python train.py --n_layer=12 --head_dim=128 --norm_place="pre" --optimizer="adamw" --lr_mult_up=0.856 --dataset="wikipedia_en"
Below are experts of layer 9 (counted from 0) of a mixture-of-experts language model. Rows are named gate (a neuron's input weights, with its number), up (a neuron's input weights, with its number), down (a neuron's output weights, with its number) and show model dimensions 256-383. Each number is 500 + 40 x the weight over its row's rms, rounded and kept within 0 to 999. Numbers have three digits each.
Before each expert's rows: a language model's description of what the expert responds to; "comes before" lists some tokens at least twice as common just after its tokens as in all text. This comes from a sample of Wikipedia text that the model never trained on. Tokens count by the router's weight.

# expert 11
What it handles: Line-initial words and prepositions
comes before: " ", " the", " •", " first", ")", " Country"
gate0:486464394469498514503498527533530412466433521460465588447527469486489520565501472498505512529445525416470521374569455529480444547494496492605485528553478540500581518488483515509483574446508495522508449489477531547455548485487549505444544565542461525466505475563518520508449448476476468504397457477555485521576509489578476476491575537427470508490433550556473475527528409538479486493459
up0:508478458513488501475595526549541507542455505537536506499553483478447514548481495520523483493446483424477515544506482473566552501524541472493462436488472459496453491480482561481494454499488518520441421449536477466555447549511458412491492488572504530482520540476456534446465470471502494557469505518551490468418523554554481564503619486513532483466528485544448523583516537507535569433498
down0:546532442510459538416545550522532494477524495501513462539470491524493496595530544443547589549457455489485515525518453467493515525424525517480476426442477520505540497457478495519556541554495538498562447470506424461583556586499571543506483467501526494440505537476548515536563479659535474524549549492536463459519452500473516452535558532479578512524502577550509524495542532493519429505501
gate1:473469503529566532493566408418549480434466490502576499532415522469473462499583497501498451554540443494562491496432490562567527508438492464562520547555508455483507480515490472585522478509546500454493567516517516466423572527516498545478488469508561442498512572438477493488507453513514505496508532497467441518473550525513431488473501453583495480545562451485493471454492489479439524522564
up1:501548424502489528518477416553573501512547492526588561572534536446490470482564462508490437501436460512527504476491514468488452543470475469517507475530541451523540490485488476554487464463453607491531533457400497488470486514517509544481486456484478457553461504458500515535501473508516555510468507370424445531475533463499457461518417383472460459522502498494524495458492428491456547590484
down1:487395512553438484564407477555520508486416524432439492531474469535474503540495480503514500529510537457545557475487382480485476492497506500524448562503528478463554506485517473481529465471523503582522504430594484458542528481448538492417502523476478486474448518583515529514479513529375533517440482450525498434508497422516490525497559552513472463506510498474500460488497565513479552581461
gate2:497531505548406476490590486554488479510479502400443595505526499422487521569483559503468456533459567473469558460455589548503527562530515504543504504458534456530505493490474520510514492486570428479533459471508503522521498432418486383397459451545520531466446537527468564509439522512500544492434514553457507524536422492549463531467540514509518504526524457460462517541536436566505455523492
up2:412450485486489506537467533506453504575487507498548424585505527582539500489471532481550608479530452444555545589522553464530523472474373493457529569430488533478480458462419528485475489516463506504491418438487531478480510431454517421475417498521469500491530484525537501536509540460439474478516499474412473487496483506524520519502472523484497497492521559552527459508569492558541542554485
down2:435447488443562494466529437453508525558591512552506522494468555520546431516465540497540502515485528467542519578491564494458550495483425404474487488471424566446467450548538467525545579566502501460492410514466419487468458566502532454524446509568526448518525534429531446464428463539530440443499508535547469492528454511439513441503428540488559530488507591515479580467430477473486438546504
gate3:446555542559471478545493531539498428499540510498527492475535410520494506514486497455525455550495464565499514482554444471581543492510496427474439540463549512448497487473546527454533508483485515470414449560496502536534597503463505501502501504486578466518495525550499548536481444469525485447479476481508477563457509440557578527526440472471492522560529454481466534557552525503537422465494
up3:529475528479526467491522494489464508503526517524540513532487581521552505474536468530550468567485543487492486507471515496607481474513528503464510506479485536550570383415462552594505505556466487492481494461513537461507538477476535426513517471456509483448548470559492451494549465416472465443436556515485508560430484500548481567485515458493482573499447470553525522425522424462541518448537
down3:538509531487516446427530478484533450506495493513473464490495468491458544451513447514479498512395476497450443530460485511542527510467442552442478433498504570524560508526492550561471498498473526528512445440593547517491480499525506503491469466542458527434550513498533504431500516541462498483518594518487408424513513513449550559533500469527523521457455543520456565501507470464502558520457
gate4:491573467578519515548488535468412552471493515491423521561599515505501466514540461469507493520481484536403537458500526449537446437424519495458515472536577517551499474479499438442469542513564498517493413486484477509490467573489449493537512481483498476537477497507515524518481525379552479442511514516462479524517492408498504476501473493551464516430525574481517531473446514456512478541575
up4:447536542492499476576555444519534564545480433549488518487469417459468535445528506492536541441555468490513449526430433501501433417590479484481560559440475474476482464463534494512533527587509451512463497490514469475473450473523477447418432481477469483540508477483527455493473548531439461471518495489574481511458446527488484534526505568527508528554515504513520442506605521498514495514463
down4:524501500530466522500427481464546460538502500474461376532463488518470539604446433507510512527486491484521582559525487476474463448529449536504522481495455465511574568531572509531509496539560529552489540498421498475597523569484463480447463479522521522463492500555505533502498555478553549547484479579512504508494454507447507454487508476530421512420557552479456470515523502511553469490508
gate5:534518493459481565490447595568468457507478519526446533498483459470464470509515520551461413493448515496545569485521516514459521572544505487538525520493553556448491413518516563525538524554544466465495487467504479507512466490475465513500429534602545470503468491496453507524442485514476504601453572458473510576525468457563533455521474496468488471535485527420462474498465450542473484513472
up5:592417502409498457460457505532480517458520461491526527489498473518539492442539535485475503513459556544489455537525494449489506526518551505458533471537507591488485477494528518555492533479486505509529604486510451481468513503453527523541489406491539440502449494539485539487510525544515418474487562522527538585499541444466448531468453511499539470460480526447505489487482552559512573425494
down5:425475517533511462509510485449479448474525567490528517472481485463483521541515539475535491424507499442610552569479475493549516477420477469643510563547552484416507555504519480477530502489481536459482471536501561471435410525489499515467497527477535484452456487549525500582494493505505500507504554496491431541454518460532399501503545437548539574465485560524507525523480506541534517493563
gate6:499467487517552499556554527461453421554451494529525431490524492491458553556451519513453491484508479484566524492477493524497408481589410518512563523479535566428476527503527493511558468511522445482577525472487430554465481522549448509544473469470500499532453444539526495515461561486425467542517523491569540486526462465479597456521573479616509621519424466498467479539560442457475432532476
up6:461482470560453550425495471490578462537498496425469562493521484456516545562495487463541472461552556468471534536496506469471496501511539488498493533494418475528536554525589524512525508439519521494458539455551520546494472537497539484485557591476482539499528485484519489490396521522523459493569437523489528423493631500567514484478473497493595594619547508546464491520514474447495480507495
down6:525574494454554537520519515457454512543432480487525531519559530531469498501487472492548469477433517408482482502558558484465497502533536552483483495479503479448613506465510501553397522403489493520522497545461447488424515481481498588501533410549557536474512499539486507490473521501410542488510511494493461540505481470479502541464447558510557455480486484486509538528470475487440580607500
gate7:487531520525529437512532510510546546535511519483483485431502456466431561482506542514475454566511508540482528469453490535517571523481549475589479487541480524527483470484525556561521581418504511506514491563522533454515512510416443524534523514555468463471539502482522536491503538526477465426459494504514467579455469468516541462516476409465536457581465521486437565569511546540489469434564
up7:464473496520415511550522490484521534427457443492439530535510551462505509518474489541527483502407479536483466489486450458449503504526482490490523533512508489490540481439437509469546518508524449555474566551505499509466528517525592556425512462522509548550541502449513507530533515497514512487489475526465541580525524476484499461512468514594473558505491487446516492519507576444518554524502
down7:521428463563495458457498504511487505533549447462510516517532498521450467523469530533514512489542456494471530500494523441575527541505522504585542552500503521422411486534530401473531488399517474506490533510452479464589468500411514433533475511525484473508553541531469536451549509528512544442474478495483480488500419470478505554504522526458509477421487559534458503585475457458481482517541
gate8:485460523502361439489450528501520410468464579454483447558481570488520428446464462472599539470461556548535482479544442506435486495447589518527424475523467522495536528517500467501524441455491528549486550502455462487528451554462548528414472524521510520532558498579520486569497486535480516541509444553543550486559561432465557488593440465577464568480500516526505509455518536493518466562458
up8:487439487467478533520456510557517479518549559464562469526370514517473452428502454480519535503510415454467544596453497565534529511415528537486559461529549532519451526510457509523590506477483511547555525474490534563502523485526487497501551504470590531537506474534452542488566545533536489494519547553515507534496490487418455529498491547523569465573455483511421430430476485549480467486436
down8:548429500526447509473457480477483436535483488511572452508578463521497503565540553512557558520457550466502474441513539515475476515540480447495479510480436494502460482460486511447484493570531545510484460549591492507470412456475514526560520536594540477463462509494503529483516488521489437509472479460549457494581565558514475485471505522480471438534452391450527487519531538556512563540580
gate9:508438522428437520527511521568495424516464502541520430510522538500469534533511508495455468494535563512560527469440507460552480560467512545511408567543515407526502544526474525462489536400570529541478569535464520476527491542404483465528469537493454435501558490471402592519531520545473462523558554476536530481507526460427496500576489496487492450515451467509516485534493545571488484483521
up9:511509447465575429470454524499464558541491560428456484515485563489526466486474446464521519529509541579534464552574571445543555558485576510473451470536476540499529529481434436508546515422486499426461510593524492550489465447498461509545475532576463502438514430555494419470518472479488454530498500493447429515470551489475507551515474543468479462517533486510400550452475492469482561513483
down9:506569512458539485454459507487552493475429470479528494558552393538554498481510538528484609486465493472574496485467580480487499492508510557520443426404401523545494474412475487579502492478455497515523486483520438449512491516511491441520518442553564495494499461535572439488494513455464503473463475499514576512503483489488459490488479452502466544514464499530515438500519447570503525523480
gate10:501605525506487493523474462563459474465499472398505536485547518498482436502447446406543488472517488461528505562536492505473588522527491453462523564430532423503455540499435457424571507496493472489458498435500524529577449446491401488489484463508535518519492492421436490514558461525492537566462532474577476470517506474557462463521493563517503448477453497520495471441559515535518471532427
up10:501474515463476463486458476545564516557470518447637523557508530473514498568429548499481479507490555550543486459509509458487549496470416496479511560520515529421478465462453469445461404520525516535513480498483461481493452503543528505558521447437486443457472519476453487493490482411519508506549564439487484444482500502467524447512472454556502479478513467498510529467458521440484461436480
down10:521504489550466523514470469440571555493487516488548506539487465487515503510522502544474525522469434525493437476416469480522521498511453526546441521553525528556504528424525550463480499500525512562502476526497536408509532524521482587568499507464430430520517392450558487509464488476529495429538470616490461461555535504581456511552531457458482564488450550443480500549484478516573354566416

# expert 2
What it handles: To and relational nouns
comes before: " of", ":", " be", " to", " for", "==\n"
gate0:467512476386505491461503512487487467477569456538430527491553527479539517489491517515481575540405535545499515478467558529470483560496490473481488502401543518561464432481467490473488416509520527454476442457474499504455495497469492484505516551530511493464524534524536498514468508407495538541506555504496558514504488528484509469428458463530514539487491433505515545525511569525417498472561
up0:497485539517447479466509472550512500529453534397530451441451511484493467491539534462503459565498496497420443542460466495516531493540561516487567535518526444452437489473471476480495440444505494456537525504502488477491456567549555547465541545485489473509503449471593537504546515567497472454513568536502482535522477516588446479478471456579536483434475527452505544523487534542548495499451
down0:478429544551527507500513528527479542544464488487509497497499474575493447566530528473523420440636527441481505498496449448532536469517461522591499490549539467511489472444487517458503517492537489496495561494497466430527417482531475450523498488490484536530513492421450459540478509437461574478543469575444455474469489585498524538490505478438501443540577528465519472487481557467488516453449
gate1:445530488443432520507423417479419427460500512614512457479527453445559511504471512520461560596527530541484597495523553482557500509550443451422496472484487506463456456448553516451470471523518487515530447528518499491487450533503573451541505415542489508470444473490469531471530521529538578588447536494541528462504501418530538528529552484513538483527517524539536491474437480519546442546547
up1:490494510466413471560431473420464477508559463475547447580483573473534457484512494508445468497498568455509554526434547471495510440532482522475533362458485513502499455427436482472455575533491494495490524490496537515404480496485492429508487445578488512540509512495474551469490532529509507526512470531420482493500524537541505528509533499512462537453489481494494461479483452499491547590548
down1:531464500498512564481430478515540503521545549516527481550524512534522578505527487561577468564533447490541476553480450498513535508516514513390471411503492470459487478506499461446527472567519466519457555456600543455454581544507533479433482470516509541548485530532506498460465457465511586503532470486445474554513461480568527504476493559445476509553491535478475452534497428497406478482484
gate2:471510503427516471537428485466511514566473524517464458499535491459569512502565527505515408511499460470553521471518546467453531500460415528489526444483491554500473488477447500485475511516503462476500547509505497533548473536457493538471552426573502514506409520492595483555459517545516507513454393525487447501523429515512479509549494538512459526551445439410434512582549564493514456592521
up2:526520556535478546495428520495524471502481480510507488528498498564481585565577496508505524543530424478473477382537471496483457502510426515400493469560491492513455510532553526545463526480530469500483474528511494536531523514474579536538526523547530607501495571485493503479504517483514490570467509467409450429544545466473530450526488536491463513442503484565476488578552489466424551491527
down2:571533476504504439534541516467513455470513521490451469486490439452483513527557551552471488510543488574436461442413452466575568494505504585521580551473497556540507477529446540503473503523453451490499476475508531596460460517531462379463572494544559500528565511526453483495462527486560486552503511489514432513469471568514427507535514514457550521538501574514428480513499503498502490485518
gate3:527476524548465503521475470474538442469510535538591566528594456560482457538578494529456495485533444515465482479535529478475410491537508549523565486542540522525497504424471544536456507582487501539521613450521557444513527387589421491512553532520477506520450496495580535517551562557524495533539497505510532462474549444589487473488476518508423493486548443414530457508478602539572446469500
up3:502447513469485461385516514474450505582525547485505474431480494468442476520520468496543506489534458486587541570504560521431473479424498529573520507519484483574500507501516520513458536551457417505467512494498542480501529475467440521477527484467489537512475531433433487547592620455487445555466511500490480441512496471545493500463495509505341533522552543449543500497502574453515496487519
down3:579478516512519569423537507504453588494483486504495460487527477516517470525481482536504531465503569519538546543572515466468503499552542452517534497485416563449535556469530491528550518544525541482444522472447522435423537603531551499463541436521521516518522483524532472587540478517552472559474532485478524555545532525545496530545544491552498515490517483526461499519517509505479494512530
gate4:532466510434416458451494467420490490504440497527514596538465480447472504495549510530542609517479564504512483483492483547517518506529548471467513520488538534489493518458476436546497518463570481460535535570463496427551468488547432542520487489515521511486516534568503498396501508513457477561545481506536496494495486525474487515492531595514497557570576475523526486508478464520574570488438
up4:508432472455513454482464530499471484446474491474473445488523506500498521502535541498540450492429461532440423483506535464550467395511599526578477522450509458469513468454528492524512465478503471428505540522474521592508457535496491514564414476461496519518504485483501474524519476552563510448484429495479508548517476480476466486491405505446536541455391505441490524478540510440473430407533
down4:442500527555602456557492408453493478389508478501524523551560427528527533550499513498435511531520501530545528492476515494493481528558531445563547488466563522530532483537497541485434470516500477549529518515476508545460574537563505453507552533537514510538488522552446490495463446548442496496453482603567579484503567513531500463571464527489548479403508379531513505464458575588446539520504
gate5:475441456549475579546532524567478531497523583589587453416479511578515497467455512525456424454507497532540421503523583501478448510544479496506533510497561476495527470472444469445544517524532484456557455490461552493437490481504510482468503492521480564518423432433484495494520589430444468560518463461501492576492418491534543432475492434537495481443538555561530501547482439482480493448499
up5:507505446546556541556504506532461495498524497502531503531519527484494542471557492463485460433496533393509518548480491469491522496537466521438557495465485560492506459465508511528568549459486544488473413479477505473423516481545517516484541486501546543544494501476495499469460471474479503462477521455541483559491589507504515391459480558518484484444579448537440518526505479498482441472542
down5:485493522466527537475530466564432443499477440511423510501504506459555522526574549510534531531442502476513574483513509520559516477582504543498447496507490566530490559431520489481481497502580487461501543496539501539472588555542569489475490503511474438465467510520461451516527481496423442496523508458533504556541535474464519576464532516513556532539498497490468507517521595523549408500526
gate6:502431547553516457495480492500559469459516508470489589537579526560439464505481506523503515549535532487457472499469435509492493482524512445538566473459457524461528536438488494534501445423451513473499536525460569487485480496487523480565488417508454477486426534452454480493476452422451469529476500540524519397547576541486491465439494472524498436464452463474474520499472528462518552502499
up6:450484496511485484550418468480559448525482458463465544546448547479478544517453474485521493537448507524496556472600464512505564484526430520481472563520542453477470516469417453527530502497555485495467569518527491439478534582436387477497424533507504479476591484474543585547480463464517447431506519547470540529502481522499484430526550463582509490447456520562467518446543558476485480495462
down6:475456526480529500582478446513458484490534536584428554503414491455403472518446517481457499501445526476489570476499420487540502476471500457467458503484505521575451516583570500473491522564521504515504439547437464471492476555481486478493490488540544513529548506543518525511478535481497596472554544501464520541532450485510480547545501556581522540573525463496439514503553540531581471539475
gate7:433521537518453474464560451520475538480483456489485423475492480483580481558533467548572371576462510499534556492496501544449512569455490582510491519462542544552479578453557497521506529574494577560520497503427570469564513515528534452498472458537445515479473466541439481511517486475500437557468527518525599493542448459475495516485478531485586479471532481521537548506424537455456433481570
up7:491524507508450487401478511519538501464517578445509504529503504485476547539537519577497571468492491484541446497542566476524431553549541460575543524478439470495530496462468451474483499450481511444471478457533537458483509509516521490494479496526494459467465460463544422513581445555455591567507497491474462587517544561457480502501566412500526507482559537534478482413477516517459557481458
down7:497533546489530439507539496510459508449519465510555529543509490509477434527460536485447516446537457494545508538448534555460494523526526504465494497474608502501482493463561578496552461466477476502515497499543440510475466483531481517471449507475507486547433493480520520511546445515499535444440464545475469554387493550499454381453540518517523520474519521521530472566519465515503554420486
gate8:482507513522524468525500489508531452493462444503491500503481467522525507507582583470515436524426535513520475517512499548516545473586481515496529468541486512551529450442529539418548428496520581429576571461477478488464525513555498463483482467498560509551378596515554480489465437517541531497527513483466466494532498465473501526528538510463502459483518486481513494531500570466477576491500
up8:442492507538526433515531427453506482472452501494501552541488559418483455461566456459529545473525522519523496473495528470495589472489545462574526529528462545534435566480561522507480502567517547484471494447500464411514546562503542441411504505503429456451565468531577529512548541471505456455514455541546463552501506478464517540491516509477514542515536556423513507450453485465469485431480
down8:512500558532522483504495468384564497512416442478544515548510504503470529517480498531447561484539483525446484507463533469450562530558478536524598547460505507525505511500562515495523551442429430524559481440427467484499581493495512488544571468444548512489518509494534513570536467491489491474498487509519523493429539517547539501504532514491526523528513595481471452526426512508465462520470
gate9:477496474446460591503540475474497510536452473460510461446503416522499455473469491431465463484549473551572484446460517454500532490474509542518509512564589542497605472525489525426437443514513465481505558484477451496514489494619457487514506428435529487515471517453529580535514528522500505546456500460405478512493447428466480522412560569431548526455472497523547516528469568549455502505494
up9:564498450471436524603508514504492542522509566513515388598437498490510537519491545533552458472562554497542486502506524493529470519491544434500528508471420523499414524518542542547473547476464505504551448451452523509497461436462482546566553532488464494494499512482478493583509569556567433571542468531474480550445481421514480482427513489532513530458492527538515535534459471477501446483449
down9:526475493504482507449552540522558501453530490554506467509515489498489507562524527512511550562537523518472528482498518491507442505532488473488492526437523480517489500491528555452465492452471541504482428536467535506467481496501475570530497484513517439502495562490462456500533512549518578419493426449577468446507445512501509456517452474453492532557513504461508494491509501462484525480494
gate10:484424507518497518423549412571565488469478459438522498476430461500497448417517535523501530491564470492526572554496491534559503485546526478565528459489503528563492475481424509498484441555527523496572555540491567508534441452420475442505468466439527467477448548464447484547488482464436501418484506529497500471542518496418456485511472493497508535511523500449527563472471513560555503510408
up10:528498540501560466462494457504563464528466473567482459544514492507437483508484491525503373429497486540555502529479486527497458547501577515500409485568536425536522525557557516517504413589438428497478501447550503458538459481594550515490493483502477548541415568518534550454513521537488499550501474393458491469510463481566549464486442508482436519389416483487459489485485445528552471457487
down10:541464505494535463524441429467516563473438465523500524537498537466439519599517456521492511497504461533476516497481568491495517468495632405516503462490392530495486514513562470476449510531457512493473400522451466435420494496527534437478492492407561480459423552499557433483513481475567479510497525487474468570510528470462474512541425536438426532489514484490394499542455494526495565515504

# expert 0
What it handles: Main and past-tense verbs
comes before: " to", " the", " in", " by", " a", " on"
gate0:498447529466439538456523448496477469385468554490543554552529498460510558561521532517492478485456550464549518510495453487513518478453509542490496536559538512515556536502560511521500436464522501525530479524492517526466509531410495569473497532554483505547494488452546480497410505421467525573578511477538488600468524512481570521510442544475466525455449541516515503424498459458487535456517
up0:506483485476388529458523503504435502502530517523546533453460566422531502479487528502474563557446529503508503443447539543544521501510525489480503508552554418449548498461519478525517501516488519529443493486506516528546541519519505565428483452589466478502594368472501443434497499446558564538541507499493523399504490449481532489444488544587482467471577473487516513561534527490431450524557
down0:477569459515418544486456513539502517504450493568463489554534517532521453486568490452519537449376467501513546463420532539534546410531462530537530450485547461524475506515530484540521477462489493573526490487513530521495490546417542561447518459484557517458533449495510485512493460452385447534427579414525503558479482534482527487446534562492514569536514558547522506532445475481426496556505
gate1:557466516450529512470488526535575458514459431489498534566469497512495491524469537516538530508503464547425511483416453431498426506462530405525560518461497489509456489544530545541457555494578502524440378524458515456527519474505483436507522588450472481477485530548486577531465546415508492502488490484536368555514439489509458433537474402491408524465446512583502502572499456535547494435537
up1:508456528522490514461514500532517394470516506485493592518464457507552525484387477490481537513466499546452524460487463477535501473528545494548503496523499526458464557546539513510506501494513468529445531530515461529468531497554483521446505528549519544510499479589513554422504479448454406478462489512467452486504460492581516477490471497510530435499469448477539473491479449548526521468467
down1:509461519514462481477541561510532531511464493455485535559437494529430496491496493526481488543466462485457468522509500488544523512567505468465482512481554498595380537471464546485461502499526430537427469528552544478481500464485453478532533562455500566440487498494560575562525468476430484460535463479477491451454501433580436484528458449542452431498507514495466479497524470531487496447519
gate2:550519528540512513503491471518478456459547553467531509546485468517407486483522499497512542464507534507522515518508439519501552491550546497512423485517479479475541488501527516508497465496443489494486449473526458545540492489512542496580531476560493435527463484470466507539561534422551568430504499493514458520536438499434520480477566550522480534457501560555566500531480476522523470565490
up2:573496414538530518479391489505508469529469554464468536429502455492484446494617519507404484513522492456457573525467498500556519551483511462487468554521575492434557471468531430520467536508559524421513442468508561570484533471536526475525549541527513522440476457501529493508490468522495519551560490449537478523481509546395489470489492521476582528513446453484483497543486472465455560483494
down2:464475485558467457482482484451532521490436486505469516463528494480497512519448454500495546506475441483520445517567457532505494531579499435494529497530452465463556461573505516435471485481445491442487429513508523481496548467460535512546489498561491556514483535481471533518483548525461534517423474450432450456476456516506546511489506422448494536490551526537428506479432492504527518557516
gate3:606529532450501498433513473523468480447486536520493542438490485482502518524472448469498482546501486501515516498582444523518469583486567481512518477492570505496511491486516489443517485513459465528478501422454481504515443469524468526516578542555533509491467544567558485520498463461521503536497489464520572477492538475481498484579558528502568469464516454538500483543449560495478545553512
up3:569509470476534436464470398469468424506526465526570510469503488519544471440465491470576483540515453492445503498564462497531476489521527466532536471503525535468489481452528504486491479506519491551456594491470541510454503500474529488546552494554519525524518460501487580532527482456460516505543504462467516520555449516509518529589489566509594516476432436484462459469513508535428422520508
down3:543505523541450537525553468502495488454554495492564490458515512497534410497437500526520487495361522567496518474478463531510516474459460470518490585463582484492544432513548540457519482486489469540433475445457480483543453476589498473498509459536518464533460470474513524551499463528529523518467471504465527501489479475463552478496493560499550465538539509472482448513442501480570473537574
gate4:449501529528510479461499491443358498518529437444520461462468467485524455475523519457513498515498477537490482476492467551474517419462514489490485499524497584497498505438480519537481537539473557505530502509500565545490492512488551500506467472463582497562437463420563473477494448554511518531480487530539558502501421533499502389499520521452491531478527525476498494458473610566495495503540
up4:482549534578482447453479549513437466511492519448518511457498438478512488490505517469519494523433445462457503503532461553474535504462473442504475480422585532536500523501437489502446485490482467463528438488523513495506503460528492456477490465467565524501395471431551474519504475529513529538484426542477501467463408556501536425446479553421552487469540537466469496521507529529504553464561
down4:468516542477501498499493538559388499498503544520552485571533493512461540564467453494495474510426492462462543555568425490470430520480462416572502515446471454509507473571491480544546518505463446529461497449499443487499441559485545506463470575495462506475492563470495591537518498480378501506540454499480507463523423590518469520534532540489470590485536426472434498477490497497511547516528
gate5:443475435465539391484491525545558504519481542459451565496523420443516493533428462463481412448459482483531465544500505495553435530488453551500487440518495495476550487510439412414527443498409550521498456517548486455530447551528444504431471490569516531498460486509490512465552435412423484468551506511501489428494519537497548582479472483505518457511460494546549545494485478516512492436513
up5:450534511482413515561476532553598533468503523531439481534488477525518476550449537480531531503545557462555464475433566503470550499527550519452524572500520486475580576488558530475549470479435502483517484464506569497513382456454469518624508514484509535459490510553508463498535581543488474468525468515464507563438556448524487508559538517455537483514437490486541477616486483490534470447475
down5:514481420532463530517552492547507507519490482528513511446424649520524486475478453411460568507587501446537574504487432498460465512483519609457530456533482431485510560527553484500500439444535510516517524452586470513483505513512489517519530507514504503605448462530545548457434470537473525494478529489487489527516548454481517505518547472540494472534465491497585511513551547491489509531459
gate6:503449456506471521482527512472450506464530477488514468463480476481502518394586490483508510466478494532507473439450509505476461513502510570554547549482472564510445494469456441489526511534525498525474486506470504556567549508434549536513492507471575489469465573473508444531462458522468597532559530507559455416480409547515533467495521436484471533440510487571468468537524502490499504504471
up6:480550525495486464482504464483485539464538495545505519496529463517465506596507531498474463547493502468531533477475525536492457490486537408441448432486465462433502560506495521558461456535457483560455564553483476476491463488511481502541451458519438486488515588549498496549518488512514508440494439541435497584495454617501506515487471528520499522522494460509509493513536589485534480478507
down6:570453437515477508478475467447503495484490579504552527577463511504457523452461449464500547544441440576440471492452485456539540509473485488522507423444460437382506459500446504506540558485483437492497524511504484447497539475501455513500539496459520502570487494533481561570476530549605527458521449434509477463575526458423508530477462519523486478575508514526536500455593435460513457498571
gate7:489467519524533483525561462557467601442485525508440480512591393436610513537525463478439454439524563494549548539479521537506536492412497480394442502532495499539532473495582567467493478538530501490588520561523444516547416482533485519492506480461412533494499500597453455441444502472523445438510451555515538492473535505495472518515443468486555489492498502512527495525492533535570467520532
up7:546491542472459492518565471463531568511495525537523496515529458479494474549445499488495454435547544551499506556500524405499489457438456499473501601512554525513530479568562492456504484512467514459490464548488419492504465526453496555523486469468473478462479485492514464563486532448462538517497505488512460537486509428495503487512461433488536521517478422563512483499517551451524474482464
down7:495490433510445508502471472540501460547508538489471493498469481544447515473485485425430503478426485519483491504444477518511513561510484435455486443480491401417480456539444501430534474529495506515500489494562500477421535526488499490501549492521452515503511492505500539615511529431575565503413481498479481458571446513458511499477501500488449519554485529500509469448562472573465476504489
gate8:522498446501480458500517430568425513487497432523469511494495429510516492572513514458516509513550564448500552406473557484504529479526429446496543527546517503524494448509556557501584451445493434441479497539579519463488497481458525491420437483591438518480508483542535528434555503561473501523499485534458553486511402486476516479521504479521522503552507545484553457526433461472512542447477
up8:509481529491584487512540514475516590476473473430495532491608506509533526496418526499441489492502477503505522467509496507478535487517463499396512550491494468485456437586503481495429493495483516530548553531543502501588509471503523536554523564464515458499556503463543510430474504482430545494544473477473497558467592476494505494496501409457517510507505514573431507443531485536598473507521
down8:448553466464498516500487517462455540472565462493449549470490459456488482599493507483518517484535507474525543516532491454521473518481532550503506506513538522469501480528500510469495468502550455497517523454460441517538488528522503506480535483478561510516529436578613464491440505506549456443448546491500495524530524558538422547545554520447593552567473519544533470420516458461558538517457
gate9:458532519450455508522451509568516482439417552529480525466499485472510522509479486549474527563470534502511484468576476535482436437570481497504491465489461530496470603563492542446493523515554476538451491508514511427408475483488435503499447545460533493459546507498512497470421390488446504511493481418480479531519483502466527485502516534522503482478509469543468483500409467522443547534471
up9:549573563508530557488516455522413541492558466586488535568467493591541492484440486455464530544475509465506504531479514565493579520475457516506439535578479487469524516487494507479502431507524448511484564425530462516554531479514541434477502492549585506505499478535497482584444576526558432468544483501448490498553614460588509485428531514510507569519477571528523469500534582479495424507491
down9:518441500539463526533511498452510439454555498479434462508482470479539517519517541397489461504489531454481542521464478496469508532489457473465437436546529490596441487465553513513528462476468493563498468428559511509568546643426530492537526500558535466539470466447492450492528476470482550466495540513474507555528463457474466494498512590482449505493496494440468471473501501500557534519482
gate10:537529451510518479589469566436552445486489480581516454511399499547530455470498500516537534483485501508502461497545445463494556406504569468561532483487515482493518552475495542458549512413476477503538519500471467505590478506502526463513502535562444540480522527534571507549436531545460496429487557451558520499545540508491419469507500523543449540473522535471508494588484488453482454447477
up10:471466480554563512515505474552535527494518452472410478461551520490393584547512537581538506515518526528529503472407482467424538502589459555517566501559511494544472430542491508441538523498506583494483463562555527451517552526439564484474537471541530530470492487448455421496507501560548465478489508562461538477494555487474488476452503505495430520506520448472533554476492485519562518555516
down10:488447487529484398593506518489465467541525536539509469503537494497396489435440506494475597454408446495479542514439561490511483439513503446550468505566536495489489498496480491554536466484448467534471531493571479536481399461522456503565490462502489579520453537550492532556429469524505505466474452488571430462525465472502527481488540505518462414492437504558566436533493518445449552496482